From a checkpoint of a small mixture-of-experts model trained on Wikipedia: 11 layers, 81.3M parameters.
Below are experts of layer 4 (counted from 0) of a mixture-of-experts language model. Rows are named router (the router's row for the expert), up (a neuron's input weights, with its number) and show model dimensions 96-143. Each number is 200 + 30 x the weight over its row's rms, rounded and kept within 0 to 999.
After each expert's rows: "gets" lists some tokens that make up at least twice as much of what it gets as of all text. This comes from a sample of Wikipedia text that the model never trained on. Tokens count by the router's weight.

# expert 0
router,226,177,183,162,214,130,169,190,210,210,222,148,208,221,178,200,257,192,144,211,232,223,185,155,194,144,177,187,178,177,183,224,210,205,200,168,167,240,238,216,261,234,197,220,257,165,262,186
up0,192,195,193,231,192,214,193,198,236,242,188,204,191,159,274,180,245,211,232,263,163,162,179,200,153,186,201,288,225,177,217,198,200,191,216,213,253,192,186,226,197,193,176,188,215,212,161,198
up1,141,204,181,165,174,208,203,237,180,205,217,173,207,122,203,210,199,162,202,235,245,193,219,140,199,229,197,244,230,163,236,219,215,196,253,181,239,200,243,162,227,170,216,201,162,189,220,210
up2,208,207,196,198,230,247,204,224,170,237,232,246,189,245,202,183,244,167,161,174,151,272,131,228,224,175,183,197,227,215,154,220,231,210,183,176,188,202,188,195,162,232,212,192,201,145,159,191
up3,224,174,174,220,199,229,216,202,124,209,212,170,198,178,212,174,172,208,198,152,202,207,147,209,195,213,171,251,154,201,206,210,269,217,245,248,168,204,192,179,155,239,164,195,237,135,195,238
up4,228,217,168,231,211,199,195,160,134,187,225,193,186,193,296,207,223,181,175,190,133,237,215,217,238,175,243,254,215,223,202,191,221,181,159,190,248,242,214,201,250,191,206,200,168,200,200,229
up5,183,174,197,207,156,230,184,199,175,237,192,217,233,165,174,245,225,156,223,189,241,175,204,169,221,198,175,224,231,129,224,167,181,122,206,157,196,259,206,195,231,190,219,193,197,195,189,207
up6,153,178,169,209,191,179,154,189,223,173,232,163,256,191,198,183,183,210,245,173,229,191,282,174,203,219,196,245,167,237,212,205,172,195,224,168,214,133,210,140,244,142,236,199,167,153,211,195
up7,206,161,206,214,179,213,245,138,218,214,177,163,256,162,169,231,165,209,198,227,219,189,103,181,223,159,191,208,252,152,189,184,203,219,195,204,166,195,217,235,189,274,158,153,219,157,201,148
up8,230,213,216,242,182,130,151,188,209,205,170,212,217,221,206,198,211,218,178,272,173,175,182,171,168,184,135,227,159,251,206,232,182,181,152,197,211,203,226,214,202,246,195,188,168,222,283,156
up9,224,176,155,185,152,188,186,199,184,217,224,214,224,226,237,202,153,234,151,237,202,201,169,205,174,203,237,246,196,206,187,228,237,233,230,197,225,132,175,192,204,234,203,197,188,247,188,189
up10,268,190,134,200,187,224,138,170,146,216,207,205,173,179,198,202,178,181,200,197,206,170,189,183,194,174,241,184,175,204,190,224,140,241,218,206,226,171,199,183,175,232,248,170,182,183,229,239
up11,216,175,217,215,169,201,145,222,221,220,239,212,200,152,181,212,245,199,157,212,230,218,177,223,202,155,220,173,221,222,155,213,244,128,152,193,194,185,181,189,192,226,206,222,219,184,167,197
up12,205,171,167,250,225,185,203,200,202,185,143,242,265,185,171,166,187,215,213,165,187,297,185,225,252,168,205,228,244,195,208,196,142,186,247,192,154,250,176,210,199,201,168,213,255,256,210,206
up13,212,177,236,190,163,199,232,222,204,205,188,162,221,154,181,213,231,224,218,178,230,247,164,174,193,205,223,204,145,209,243,207,210,228,239,222,187,167,211,224,235,184,211,187,214,197,154,216
up14,160,201,211,200,242,185,235,277,162,193,204,166,208,212,213,184,212,180,196,146,178,251,175,212,160,193,174,216,184,209,209,223,150,196,229,197,255,212,226,190,206,206,222,183,188,223,196,235
up15,188,202,191,204,205,129,199,197,207,210,175,203,205,169,198,190,212,195,194,305,248,168,184,222,196,180,149,267,207,207,174,203,172,219,214,236,126,194,151,196,227,181,232,194,201,266,184,222
up16,196,140,179,225,220,164,158,169,155,228,214,227,204,204,201,189,176,219,170,167,195,205,154,182,170,185,207,228,166,174,203,205,190,148,222,120,211,172,156,205,176,202,149,204,207,253,243,194
up17,231,201,236,223,215,163,207,175,242,183,229,199,214,233,230,242,175,153,169,212,231,208,241,182,216,226,184,219,175,170,221,195,177,184,226,217,189,170,201,200,225,154,216,187,173,191,201,194
up18,213,192,170,200,150,210,198,196,220,179,196,179,188,176,194,173,230,235,165,194,237,194,201,200,189,209,181,208,134,185,156,211,195,237,237,174,213,210,260,234,215,147,217,202,202,121,224,144
up19,209,193,164,252,220,231,174,207,160,214,214,217,215,180,247,210,188,206,193,173,165,199,189,204,247,143,165,194,254,147,201,228,208,199,210,260,165,152,166,147,203,209,182,203,244,140,171,205
up20,233,204,197,192,196,255,151,206,181,193,254,186,232,189,182,195,206,220,147,218,185,163,177,227,192,142,193,199,229,191,125,182,209,217,164,207,200,182,212,189,141,187,174,175,201,199,186,167
up21,202,236,190,218,184,194,211,167,219,232,221,219,192,231,179,189,206,228,230,234,230,250,181,241,228,197,228,177,262,183,209,249,217,136,171,156,191,244,251,223,139,116,196,220,235,214,200,181
gets: "ma", "ad", "za", "ka", "ko", "z"

# expert 27
router,209,222,226,177,196,208,169,157,199,219,208,200,209,234,204,192,277,184,184,179,253,195,193,242,234,187,229,229,204,210,212,200,242,214,220,192,197,205,204,160,229,161,220,211,192,174,218,243
up0,203,198,232,170,208,191,230,194,198,171,189,213,224,207,264,171,200,189,181,168,196,223,142,186,198,223,228,243,198,200,143,204,166,220,200,176,162,204,199,187,195,188,177,192,195,248,239,208
up1,210,211,210,232,189,183,194,169,218,216,270,205,187,208,231,193,190,214,211,208,171,147,169,236,178,220,204,308,150,170,174,202,179,182,277,183,196,283,202,244,211,201,230,159,211,194,205,199
up2,226,210,181,200,234,251,178,212,216,197,159,186,187,175,224,171,274,213,187,150,228,219,176,153,181,207,151,206,223,153,219,185,221,190,201,226,259,201,171,191,218,198,152,203,218,166,220,185
up3,151,192,197,173,203,214,241,159,167,209,185,213,170,192,189,230,217,208,260,200,212,227,205,183,157,195,190,227,215,183,159,169,191,190,198,224,197,184,203,140,255,189,202,165,212,191,165,232
up4,226,180,186,188,177,215,204,247,214,199,311,165,213,210,185,220,183,161,198,210,245,195,189,172,239,222,155,209,224,183,142,207,185,184,240,213,198,154,231,197,247,215,211,215,246,200,182,150
up5,187,203,158,208,205,167,201,220,171,212,189,268,209,179,231,144,271,216,212,234,229,150,148,187,234,206,187,171,200,169,197,207,216,151,260,226,199,153,216,194,205,204,153,157,186,222,231,219
up6,176,238,181,191,184,146,167,196,193,173,232,195,224,212,213,228,216,233,244,200,210,167,199,220,187,229,181,220,230,185,251,210,146,169,172,198,252,224,192,249,235,142,225,202,192,193,215,186
up7,165,159,204,200,201,215,199,186,202,214,151,167,190,162,192,192,225,228,174,174,184,196,243,170,134,123,251,203,183,217,176,210,208,164,210,165,184,234,202,196,220,190,281,190,194,199,219,234
up8,180,199,213,163,220,156,133,194,200,226,192,189,171,193,206,233,204,227,195,217,154,212,225,164,254,198,155,239,191,197,200,208,191,216,205,182,234,129,236,142,233,176,273,183,203,207,213,206
up9,190,188,208,181,216,222,236,211,187,202,254,172,223,238,157,216,208,209,172,169,245,211,163,268,207,191,158,196,188,166,213,170,183,183,215,224,113,198,169,241,187,213,176,194,255,215,140,218
up10,222,206,204,242,184,198,141,193,226,223,220,227,204,195,217,186,227,213,196,182,222,178,154,181,180,141,188,211,151,190,188,192,211,164,188,214,210,206,182,222,220,202,235,157,200,192,259,225
up11,235,172,195,164,192,185,186,234,142,261,184,198,242,211,214,180,184,226,161,219,183,208,211,196,194,209,217,153,233,187,203,274,226,168,206,190,159,191,175,160,169,196,190,148,186,155,160,184
up12,193,218,178,185,148,203,147,243,159,183,212,181,193,168,182,190,170,183,241,146,232,187,189,160,192,170,199,175,137,205,220,223,226,188,170,170,173,197,218,217,195,221,185,188,199,174,129,225
up13,242,216,184,216,202,242,161,281,168,197,205,155,243,144,212,226,200,215,160,208,184,193,197,206,227,222,210,192,228,174,221,195,220,169,169,244,234,162,167,147,241,195,253,213,225,226,179,180
up14,171,198,228,153,217,179,191,151,238,206,257,212,241,183,160,227,218,258,160,198,188,239,141,192,173,224,199,103,179,169,185,207,206,170,111,163,195,201,258,257,265,212,201,204,164,172,204,166
up15,198,178,207,221,238,247,213,224,196,197,217,188,210,263,272,294,227,191,141,200,182,222,158,216,188,162,248,199,164,256,192,182,204,197,166,226,206,200,283,159,223,242,219,196,202,138,156,207
up16,167,225,199,215,191,212,197,191,168,166,163,213,209,189,197,184,171,225,234,225,200,224,213,156,208,178,181,192,238,165,146,244,190,227,215,180,200,207,209,187,160,195,242,216,206,189,242,247
up17,163,238,181,199,176,237,198,184,203,227,214,192,191,177,266,166,212,220,171,206,239,225,143,216,203,135,164,206,191,221,201,212,182,134,209,211,233,162,256,163,228,217,134,203,168,161,213,203
up18,250,190,219,227,174,185,145,188,197,240,214,195,228,208,192,126,174,215,230,192,191,177,210,242,163,185,203,231,221,272,198,193,177,226,224,186,184,224,184,155,209,187,290,235,300,165,201,187
up19,239,171,200,179,236,164,218,162,200,228,167,260,171,171,194,212,217,208,171,221,214,187,198,230,206,161,188,136,196,217,167,226,185,203,199,171,168,224,199,241,240,271,242,204,256,195,190,213
up20,204,240,194,211,183,212,217,212,227,163,212,209,210,161,199,187,175,177,222,178,257,142,200,175,207,208,204,162,171,146,240,218,250,150,211,153,188,175,209,188,189,160,213,191,246,242,177,245
up21,229,234,261,190,202,209,225,202,200,234,227,146,235,217,176,167,221,219,213,228,228,223,179,192,251,190,178,290,202,195,229,232,248,159,189,225,178,264,172,207,204,218,211,223,256,172,217,184
gets: "ist", "′", " known", "bb", "per", "ig"

# expert 73
router,239,174,233,199,176,160,151,194,211,254,227,180,249,205,204,216,224,233,166,183,245,199,172,267,219,199,219,185,211,194,153,234,212,185,220,175,188,197,192,217,230,213,177,164,219,153,255,227
up0,157,193,211,173,171,201,197,227,179,251,158,125,207,215,169,220,180,177,197,172,279,227,169,242,212,177,205,234,151,191,182,236,241,170,175,206,203,182,239,154,199,167,191,227,194,224,229,188
up1,209,154,208,257,181,171,203,203,174,252,226,136,182,149,134,173,197,232,203,191,233,217,158,203,219,198,229,197,168,199,135,258,216,203,149,193,153,229,218,217,275,208,182,206,155,191,248,160
up2,278,228,194,243,199,242,174,175,182,207,225,224,218,180,197,180,168,209,164,194,220,198,170,235,157,174,198,189,230,237,159,188,167,173,153,178,174,182,241,220,229,162,216,211,171,233,183,218
up3,206,251,223,232,211,219,189,188,220,227,172,225,250,228,206,203,211,242,203,265,221,156,191,236,267,205,155,218,175,206,210,215,201,137,215,259,202,193,186,217,217,198,221,174,180,143,195,240
up4,236,182,240,168,190,191,165,190,267,275,164,180,185,207,226,185,225,226,180,172,145,174,180,210,163,195,184,215,210,169,169,189,191,199,166,211,207,257,255,155,197,187,210,228,186,174,163,259
up5,272,227,207,240,204,212,171,206,229,183,259,212,301,213,180,228,189,202,150,236,196,197,219,181,192,167,168,225,250,197,203,220,133,213,251,199,148,145,215,179,209,249,221,177,228,228,134,269
up6,163,197,240,178,201,149,230,212,226,213,180,170,246,181,192,202,222,179,166,213,250,200,137,161,167,213,140,232,190,198,235,238,244,168,202,178,165,236,186,218,183,165,176,177,211,213,186,188
up7,179,189,178,243,138,206,192,198,228,153,183,193,222,189,179,191,166,205,191,194,221,210,182,262,167,176,153,170,238,210,192,226,190,215,186,224,180,204,189,227,202,237,210,196,196,163,132,133
up8,150,201,163,244,251,88,188,218,214,162,209,171,183,171,183,200,176,251,219,187,201,226,227,207,130,149,215,195,237,241,233,213,157,246,221,225,164,157,198,154,207,164,208,179,209,219,169,220
up9,223,182,199,249,211,154,163,199,232,201,153,165,221,244,208,201,207,228,161,155,251,227,221,194,201,214,192,170,180,157,246,194,142,152,213,242,122,236,171,204,198,183,279,164,214,184,229,261
up10,224,160,217,212,169,187,135,170,152,212,189,193,218,179,216,223,169,215,201,169,240,216,187,220,250,178,245,213,211,248,141,246,196,185,176,183,278,176,222,130,266,206,193,226,142,143,193,191
up11,280,249,186,197,193,260,209,211,177,196,179,204,171,226,227,224,217,211,232,188,207,270,191,199,215,159,158,220,174,184,261,216,183,228,180,167,181,222,191,207,189,249,201,183,230,168,213,196
up12,221,161,192,185,140,184,162,231,172,240,258,156,199,182,201,264,172,172,234,173,135,192,179,220,173,195,235,212,220,203,172,194,153,196,127,157,176,208,169,147,209,143,202,177,218,250,222,222
up13,206,206,225,241,275,143,195,133,240,202,245,188,166,206,180,224,195,232,204,171,153,200,186,232,199,181,213,213,141,205,177,188,157,210,199,180,115,201,213,171,167,190,253,221,212,197,190,222
up14,160,235,183,218,221,185,214,173,146,174,207,193,236,210,205,190,195,212,175,193,242,208,213,218,240,158,188,214,185,154,164,212,264,204,160,153,224,209,232,183,252,261,226,182,259,241,230,183
up15,211,149,192,173,168,186,202,196,206,184,222,190,210,213,249,197,152,218,168,193,216,180,195,266,185,196,182,194,204,166,187,193,206,169,202,237,207,221,214,210,186,188,165,162,239,190,243,201
up16,220,216,201,185,181,240,221,158,197,243,185,239,229,179,230,147,206,207,205,236,192,203,256,187,199,201,268,190,180,237,229,178,153,217,205,240,197,208,183,209,169,197,194,156,216,146,136,242
up17,183,202,153,192,173,257,175,191,272,153,167,184,158,184,164,170,242,155,218,198,168,178,179,227,199,165,242,216,190,181,194,257,231,234,209,146,207,160,189,217,212,228,194,200,226,161,194,180
up18,173,247,211,227,182,163,168,216,178,232,234,208,260,164,185,137,191,236,203,156,171,176,189,252,204,175,254,199,208,210,184,209,198,230,187,171,219,186,165,181,219,177,177,246,198,234,161,212
up19,210,236,180,182,180,213,248,220,194,188,214,221,229,145,201,237,199,158,272,173,174,209,204,201,200,219,239,215,149,209,201,215,155,180,188,159,198,160,136,205,150,205,220,220,206,215,207,204
up20,210,215,228,237,201,218,174,214,170,231,238,171,197,204,261,195,210,223,149,174,173,188,163,186,143,186,228,223,248,143,198,207,184,232,228,211,179,206,302,238,198,190,228,217,239,211,212,193
up21,195,197,210,243,185,141,214,182,173,182,217,235,224,164,160,165,224,223,145,184,176,193,178,186,189,222,170,225,152,221,168,272,233,183,196,211,199,160,149,170,188,233,164,197,190,168,145,148
gets: " |", ";", "á", "c", "---|---|---|---|", " /"

# expert 82
router,264,185,221,231,163,187,179,190,193,273,200,183,248,228,208,203,225,223,153,184,245,238,190,229,192,203,224,215,241,207,185,225,214,204,228,170,159,182,191,241,201,196,196,156,208,171,218,231
up0,150,177,230,232,154,219,142,168,190,195,175,185,204,179,232,181,217,214,201,209,215,200,177,250,168,177,243,213,270,236,192,199,173,159,174,197,204,161,184,189,185,182,169,199,254,230,170,220
up1,229,228,229,192,169,208,168,227,193,240,170,201,161,213,265,244,204,270,228,144,268,183,233,234,209,206,181,216,206,172,194,189,186,196,170,235,192,251,213,195,239,214,183,204,183,214,211,210
up2,196,239,173,166,215,217,236,208,219,210,228,150,184,202,235,187,246,210,94,198,244,145,192,201,240,159,232,139,238,185,207,211,268,201,227,231,205,255,176,188,174,274,215,206,214,198,220,236
up3,191,190,211,176,188,234,182,224,239,219,199,220,206,203,255,188,180,210,187,167,239,218,168,250,180,162,178,202,171,184,152,217,267,193,198,202,164,182,239,177,229,195,200,264,214,223,204,180
up4,228,247,215,189,237,243,181,192,256,152,255,166,182,187,178,177,187,183,122,203,207,170,198,227,254,165,154,179,218,214,217,237,214,201,226,144,194,139,230,204,169,187,171,190,229,210,195,236
up5,202,185,131,139,223,176,198,217,204,198,183,148,188,239,205,170,202,150,218,238,208,235,183,233,236,201,203,186,133,244,190,264,167,229,173,209,169,181,171,175,227,214,214,209,214,202,240,214
up6,185,206,173,171,152,184,194,202,202,173,173,185,203,200,232,137,244,187,202,188,209,194,186,199,255,159,221,177,216,173,163,225,210,141,158,149,187,246,202,206,214,181,205,219,189,215,234,233
up7,238,228,177,160,189,233,268,185,233,205,211,164,143,226,152,222,152,201,217,161,157,128,196,246,194,207,188,259,233,178,181,222,202,202,187,161,184,153,183,191,190,107,196,191,209,180,199,227
up8,172,211,223,192,209,156,268,224,123,226,135,179,204,134,195,158,136,178,223,230,217,240,193,172,168,208,243,208,164,199,199,205,212,203,167,222,230,166,251,208,190,177,248,185,208,144,271,187
up9,187,144,176,158,215,147,223,171,167,168,246,188,240,210,174,200,241,201,138,178,185,186,201,173,226,212,172,177,188,236,174,241,215,238,234,183,219,206,164,177,162,229,170,183,167,221,212,185
up10,195,221,211,196,169,190,204,175,198,162,255,209,154,166,207,193,202,138,163,237,159,210,221,156,182,188,148,237,151,180,160,230,195,134,228,161,202,200,168,203,209,196,191,232,209,216,174,173
up11,238,209,233,222,208,200,160,221,182,167,136,158,195,183,249,148,178,187,224,272,227,185,188,257,187,193,219,203,150,218,160,253,171,177,167,220,174,155,186,187,218,206,174,204,213,198,239,234
up12,245,214,210,196,204,185,246,197,205,185,256,205,204,196,168,144,198,188,247,219,202,243,201,180,178,213,164,191,255,151,209,235,220,209,199,137,163,147,202,212,199,200,206,234,239,238,135,155
up13,199,182,232,145,228,200,216,180,188,212,168,182,226,160,212,137,188,175,186,123,191,131,171,210,147,218,225,245,200,191,199,201,184,185,170,243,219,194,282,171,216,159,182,200,243,144,238,220
up14,238,281,209,173,218,198,206,234,267,206,197,175,284,223,232,217,212,196,197,201,232,177,189,186,218,155,179,263,117,212,204,172,206,201,168,243,179,186,227,184,200,237,193,216,228,237,198,190
up15,176,190,205,246,222,165,232,196,164,184,210,215,250,198,196,199,197,195,194,223,183,230,184,240,244,176,212,203,172,268,168,199,220,180,183,202,179,196,196,138,256,216,254,212,254,208,150,135
up16,236,192,243,228,182,192,222,152,171,219,201,244,156,209,196,244,156,232,184,236,233,223,169,218,189,210,197,150,174,205,205,228,215,181,181,237,144,206,146,200,224,224,240,183,211,168,167,190
up17,194,259,224,240,177,246,214,180,199,174,261,229,277,115,177,162,186,183,172,256,139,213,132,218,183,180,200,220,205,199,202,219,218,176,221,174,198,181,241,163,192,166,184,250,217,220,202,259
up18,219,188,210,206,176,189,192,203,225,210,182,206,180,166,178,200,132,202,219,288,220,223,169,238,181,180,202,217,211,214,219,211,244,200,161,179,224,133,170,202,184,273,219,177,165,185,212,168
up19,212,130,161,172,235,161,247,175,182,148,188,219,233,206,181,203,184,211,159,146,196,190,166,179,197,207,160,197,227,210,152,217,225,223,229,195,213,190,232,196,146,238,200,193,214,189,204,219
up20,211,235,143,212,244,233,180,190,198,182,245,180,241,198,244,235,287,202,243,216,162,171,170,247,218,194,211,193,229,182,208,168,217,257,217,222,169,221,207,181,200,206,217,229,220,200,158,215
up21,232,251,253,170,215,211,241,209,195,175,231,195,271,169,229,185,162,198,221,181,170,178,212,154,156,210,221,171,222,193,169,200,193,142,155,236,208,263,189,186,210,150,211,230,200,239,202,212
gets: " |", ";", "ral"

# expert 72
router,243,173,237,186,194,197,137,230,216,198,179,183,244,169,235,214,251,195,136,201,253,190,181,200,225,201,225,222,236,198,216,249,242,197,187,188,169,194,208,140,208,175,172,215,244,200,151,213
up0,200,178,179,191,199,219,202,216,197,212,219,220,201,206,180,171,192,224,181,171,241,186,156,189,247,177,199,167,213,239,206,257,208,216,152,184,209,149,236,199,223,175,265,175,242,169,225,180
up1,216,195,131,160,159,151,233,204,181,241,216,187,213,218,190,157,197,151,207,257,224,169,208,207,215,199,233,248,211,177,165,204,124,187,189,201,226,180,163,176,192,213,179,173,152,258,207,238
up2,179,187,290,205,219,162,210,227,249,231,164,211,181,210,163,181,217,167,217,150,203,297,159,196,243,217,211,210,195,173,156,245,172,190,246,205,204,245,279,186,212,202,253,184,219,204,159,215
up3,253,192,145,248,195,228,172,195,219,189,232,236,201,224,226,170,208,203,217,251,262,207,204,260,219,181,213,200,183,159,209,191,212,246,168,213,192,232,186,218,247,181,212,185,162,161,176,206
up4,166,229,176,214,202,227,253,227,187,213,162,173,194,278,232,187,239,120,269,179,212,232,177,185,162,177,235,152,208,195,241,192,140,167,229,154,187,220,187,160,160,207,178,190,144,176,220,197
up5,245,145,133,198,212,229,175,223,247,202,199,150,208,226,217,148,230,148,135,223,150,180,181,230,207,193,276,146,237,143,199,201,213,172,179,198,145,222,182,169,197,222,183,184,222,177,195,157
up6,229,203,274,219,193,206,201,215,241,181,158,238,193,161,249,224,240,196,178,174,218,233,153,186,198,187,262,179,205,151,201,189,203,189,220,160,217,201,232,243,219,161,186,203,265,190,173,204
up7,193,193,180,180,209,204,281,202,215,240,176,265,233,254,206,183,197,160,154,237,223,260,202,193,258,174,237,177,226,222,145,191,170,241,185,233,173,139,219,198,153,251,211,215,151,194,209,208
up8,207,177,237,225,123,187,230,122,228,245,180,260,184,194,244,178,145,204,204,246,209,212,223,206,157,206,215,222,215,194,211,222,185,210,152,176,168,206,202,211,206,184,161,191,191,223,205,226
up9,204,215,247,204,199,196,183,265,150,246,218,197,169,156,186,195,211,179,184,189,167,225,196,165,220,186,212,222,237,175,209,267,224,167,197,194,212,245,166,155,208,166,217,150,212,137,143,244
up10,140,200,177,194,239,248,181,221,239,188,243,214,220,183,192,142,189,192,203,221,178,224,235,158,214,130,217,214,144,185,206,220,188,191,182,170,184,211,167,135,219,154,180,204,243,156,213,184
up11,240,154,158,226,221,191,174,218,238,172,213,246,247,208,255,227,171,181,218,215,251,261,195,259,185,179,161,277,186,180,211,213,240,217,194,180,170,182,230,162,235,183,162,237,225,142,183,148
up12,228,180,205,264,182,218,106,221,201,222,161,193,173,221,191,207,217,227,230,172,223,171,222,172,191,179,178,188,200,285,129,192,199,231,132,209,191,252,192,224,204,203,250,213,182,200,196,224
up13,212,190,183,225,200,205,193,153,189,191,212,161,182,272,219,233,225,200,191,236,221,197,189,214,206,189,167,176,139,225,203,189,186,230,172,184,236,178,185,245,216,183,169,203,161,243,225,215
up14,218,205,170,208,249,191,232,164,192,191,172,165,207,203,273,193,285,242,222,190,225,175,195,157,232,181,216,206,197,162,208,203,202,192,214,168,202,218,221,184,204,252,230,200,196,213,154,241
up15,180,179,184,180,238,167,180,154,175,226,196,174,194,178,166,222,182,155,207,193,202,221,180,241,165,193,221,184,224,221,193,231,221,177,240,179,183,290,190,178,197,239,229,148,203,146,162,212
up16,184,221,217,191,180,185,166,184,207,236,192,193,187,251,208,169,190,203,205,193,208,143,195,204,241,211,174,206,157,219,203,185,196,214,204,185,249,178,204,176,201,156,203,202,163,220,241,247
up17,198,197,239,176,194,137,214,221,147,210,180,196,168,185,183,213,193,148,167,287,263,212,250,190,186,211,146,189,212,172,179,176,183,191,222,260,200,193,250,191,228,198,221,203,251,203,205,144
up18,226,264,235,193,189,161,160,190,224,213,236,185,236,166,206,183,177,235,218,197,215,258,160,247,157,155,209,199,222,232,162,183,201,188,221,185,176,217,244,207,230,193,195,209,146,217,195,213
up19,264,180,173,181,192,201,195,218,196,209,185,219,220,153,218,217,188,263,149,238,189,220,129,227,193,170,204,194,227,209,222,246,241,219,238,235,194,227,173,183,208,205,202,198,206,199,182,241
up20,224,243,189,225,249,196,205,185,197,190,263,254,270,177,229,225,222,218,176,197,179,225,191,175,202,152,177,206,190,177,178,294,206,191,202,222,170,178,188,183,266,225,231,227,232,144,187,217
up21,227,231,247,224,184,168,190,240,232,200,186,171,182,158,175,209,207,231,241,154,237,164,222,174,252,178,191,236,158,200,196,222,215,218,215,159,181,150,184,199,214,165,152,194,169,203,153,172
gets: "ta", " ", "1", "va", "ro", "go"

# expert 79
router,230,161,227,212,161,197,183,204,201,277,213,191,265,206,217,171,235,219,144,175,253,169,153,232,214,212,210,187,226,189,139,229,241,193,156,157,182,184,188,215,244,218,187,174,218,193,229,242
up0,139,284,182,156,130,181,198,201,178,197,213,211,216,173,263,174,300,172,172,231,203,200,215,209,190,144,216,171,132,172,217,229,234,205,207,179,137,219,196,184,201,222,233,220,178,246,229,192
up1,226,161,222,185,153,144,208,172,248,208,193,237,209,167,142,185,241,152,176,186,240,241,183,175,175,188,162,247,218,185,275,192,289,207,220,192,166,258,231,179,176,216,203,186,206,179,129,199
up2,166,187,166,202,153,199,195,224,181,190,200,185,134,207,187,208,268,199,248,229,237,194,215,219,263,209,168,192,197,167,157,218,226,163,210,177,124,208,204,187,206,156,216,259,189,232,168,207
up3,208,182,190,206,183,180,168,223,229,201,255,171,213,179,227,196,253,196,209,177,165,220,215,164,178,173,248,203,209,149,249,201,214,185,158,184,146,208,201,129,203,218,175,199,234,182,207,176
up4,197,173,149,200,187,237,157,203,175,220,264,169,243,227,197,242,181,195,182,206,221,175,177,232,177,204,169,227,175,232,183,205,205,180,138,220,193,177,171,178,223,103,174,181,250,156,234,223
up5,210,209,213,187,208,191,217,246,227,154,269,135,258,195,192,212,207,183,176,216,220,207,132,247,211,189,210,153,214,191,236,192,266,147,198,212,191,229,224,202,186,195,229,226,176,200,228,200
up6,186,204,229,194,180,156,181,189,210,178,230,212,238,231,230,241,209,175,186,204,216,182,227,168,197,220,191,244,212,233,204,180,181,210,178,187,147,205,181,135,173,153,197,196,267,274,169,189
up7,179,192,224,218,111,240,206,180,186,187,197,220,212,213,258,191,196,97,201,243,181,211,173,218,209,162,194,191,151,194,220,174,278,176,186,173,155,227,200,216,284,148,186,233,197,195,230,221
up8,176,208,178,209,203,172,182,214,167,227,170,226,178,206,167,202,228,188,197,322,220,179,218,214,180,164,191,254,120,180,195,203,246,206,215,189,205,181,234,215,211,221,210,181,210,182,248,211
up9,201,232,196,184,215,219,222,214,262,210,215,189,236,190,219,232,239,171,180,192,172,209,194,172,179,167,179,201,170,141,241,193,242,168,144,212,196,204,200,168,162,183,213,196,222,154,220,178
up10,195,224,223,170,184,235,181,227,273,206,186,126,189,212,169,211,221,148,217,192,210,232,160,147,213,167,196,249,215,158,208,243,230,223,192,151,206,192,185,134,231,184,236,230,233,251,214,177
up11,218,202,140,164,222,156,226,202,200,195,197,178,253,205,175,180,160,225,197,146,213,119,210,201,182,222,178,189,196,178,146,196,227,209,156,233,198,188,181,226,210,198,176,190,210,164,226,203
up12,192,254,214,217,238,217,229,234,214,195,227,222,205,169,189,199,264,210,199,238,250,196,170,183,195,179,160,138,144,172,182,182,224,238,173,217,230,204,175,232,240,193,216,228,236,248,218,211
up13,181,224,214,197,240,161,191,232,165,173,159,177,187,208,172,222,180,200,239,193,180,185,233,178,186,159,177,198,224,172,193,183,231,148,171,160,170,185,226,166,221,244,188,175,248,227,206,152
up14,156,157,148,201,229,212,239,219,220,160,188,150,182,209,171,198,189,204,219,195,190,170,103,212,218,191,219,220,187,177,162,223,244,186,181,205,234,212,187,191,180,150,188,232,192,205,248,152
up15,208,162,201,198,211,184,208,251,173,171,196,234,219,193,172,235,205,163,167,111,223,211,165,219,169,196,229,201,179,198,202,211,227,193,166,232,188,176,214,172,201,201,166,228,226,194,181,209
up16,178,242,148,261,164,168,211,175,204,181,241,241,216,229,187,201,223,141,138,223,206,164,196,202,251,210,177,200,171,196,208,217,238,253,153,139,235,202,241,153,225,203,199,206,190,144,220,180
up17,201,260,160,177,185,209,186,262,216,219,264,168,231,196,225,268,261,239,258,241,178,190,173,227,201,214,204,234,211,180,213,188,170,226,167,256,160,189,188,134,186,202,190,196,213,202,181,262
up18,237,246,227,216,172,181,163,203,226,154,178,206,212,234,225,175,179,208,193,216,232,187,159,222,197,174,199,144,174,194,166,274,226,165,243,149,190,221,210,225,217,172,173,238,205,203,196,168
up19,180,239,240,186,243,116,216,196,209,182,212,191,238,122,213,175,234,174,196,199,180,212,155,205,253,190,209,204,217,196,185,174,221,201,154,189,211,234,210,174,229,224,161,228,228,221,214,231
up20,173,229,210,165,191,232,168,280,198,210,277,200,222,196,233,188,221,203,220,222,191,233,210,237,225,208,213,156,132,149,238,217,220,169,166,211,155,197,241,158,210,193,191,176,267,165,217,177
up21,211,208,211,216,207,186,177,250,250,161,206,245,180,218,190,237,250,144,207,220,184,207,234,217,206,161,182,193,168,227,188,222,167,213,220,189,152,188,199,163,269,187,214,234,218,184,215,217
gets: " |", ";", " –", " Trans", ");", " Coordinates"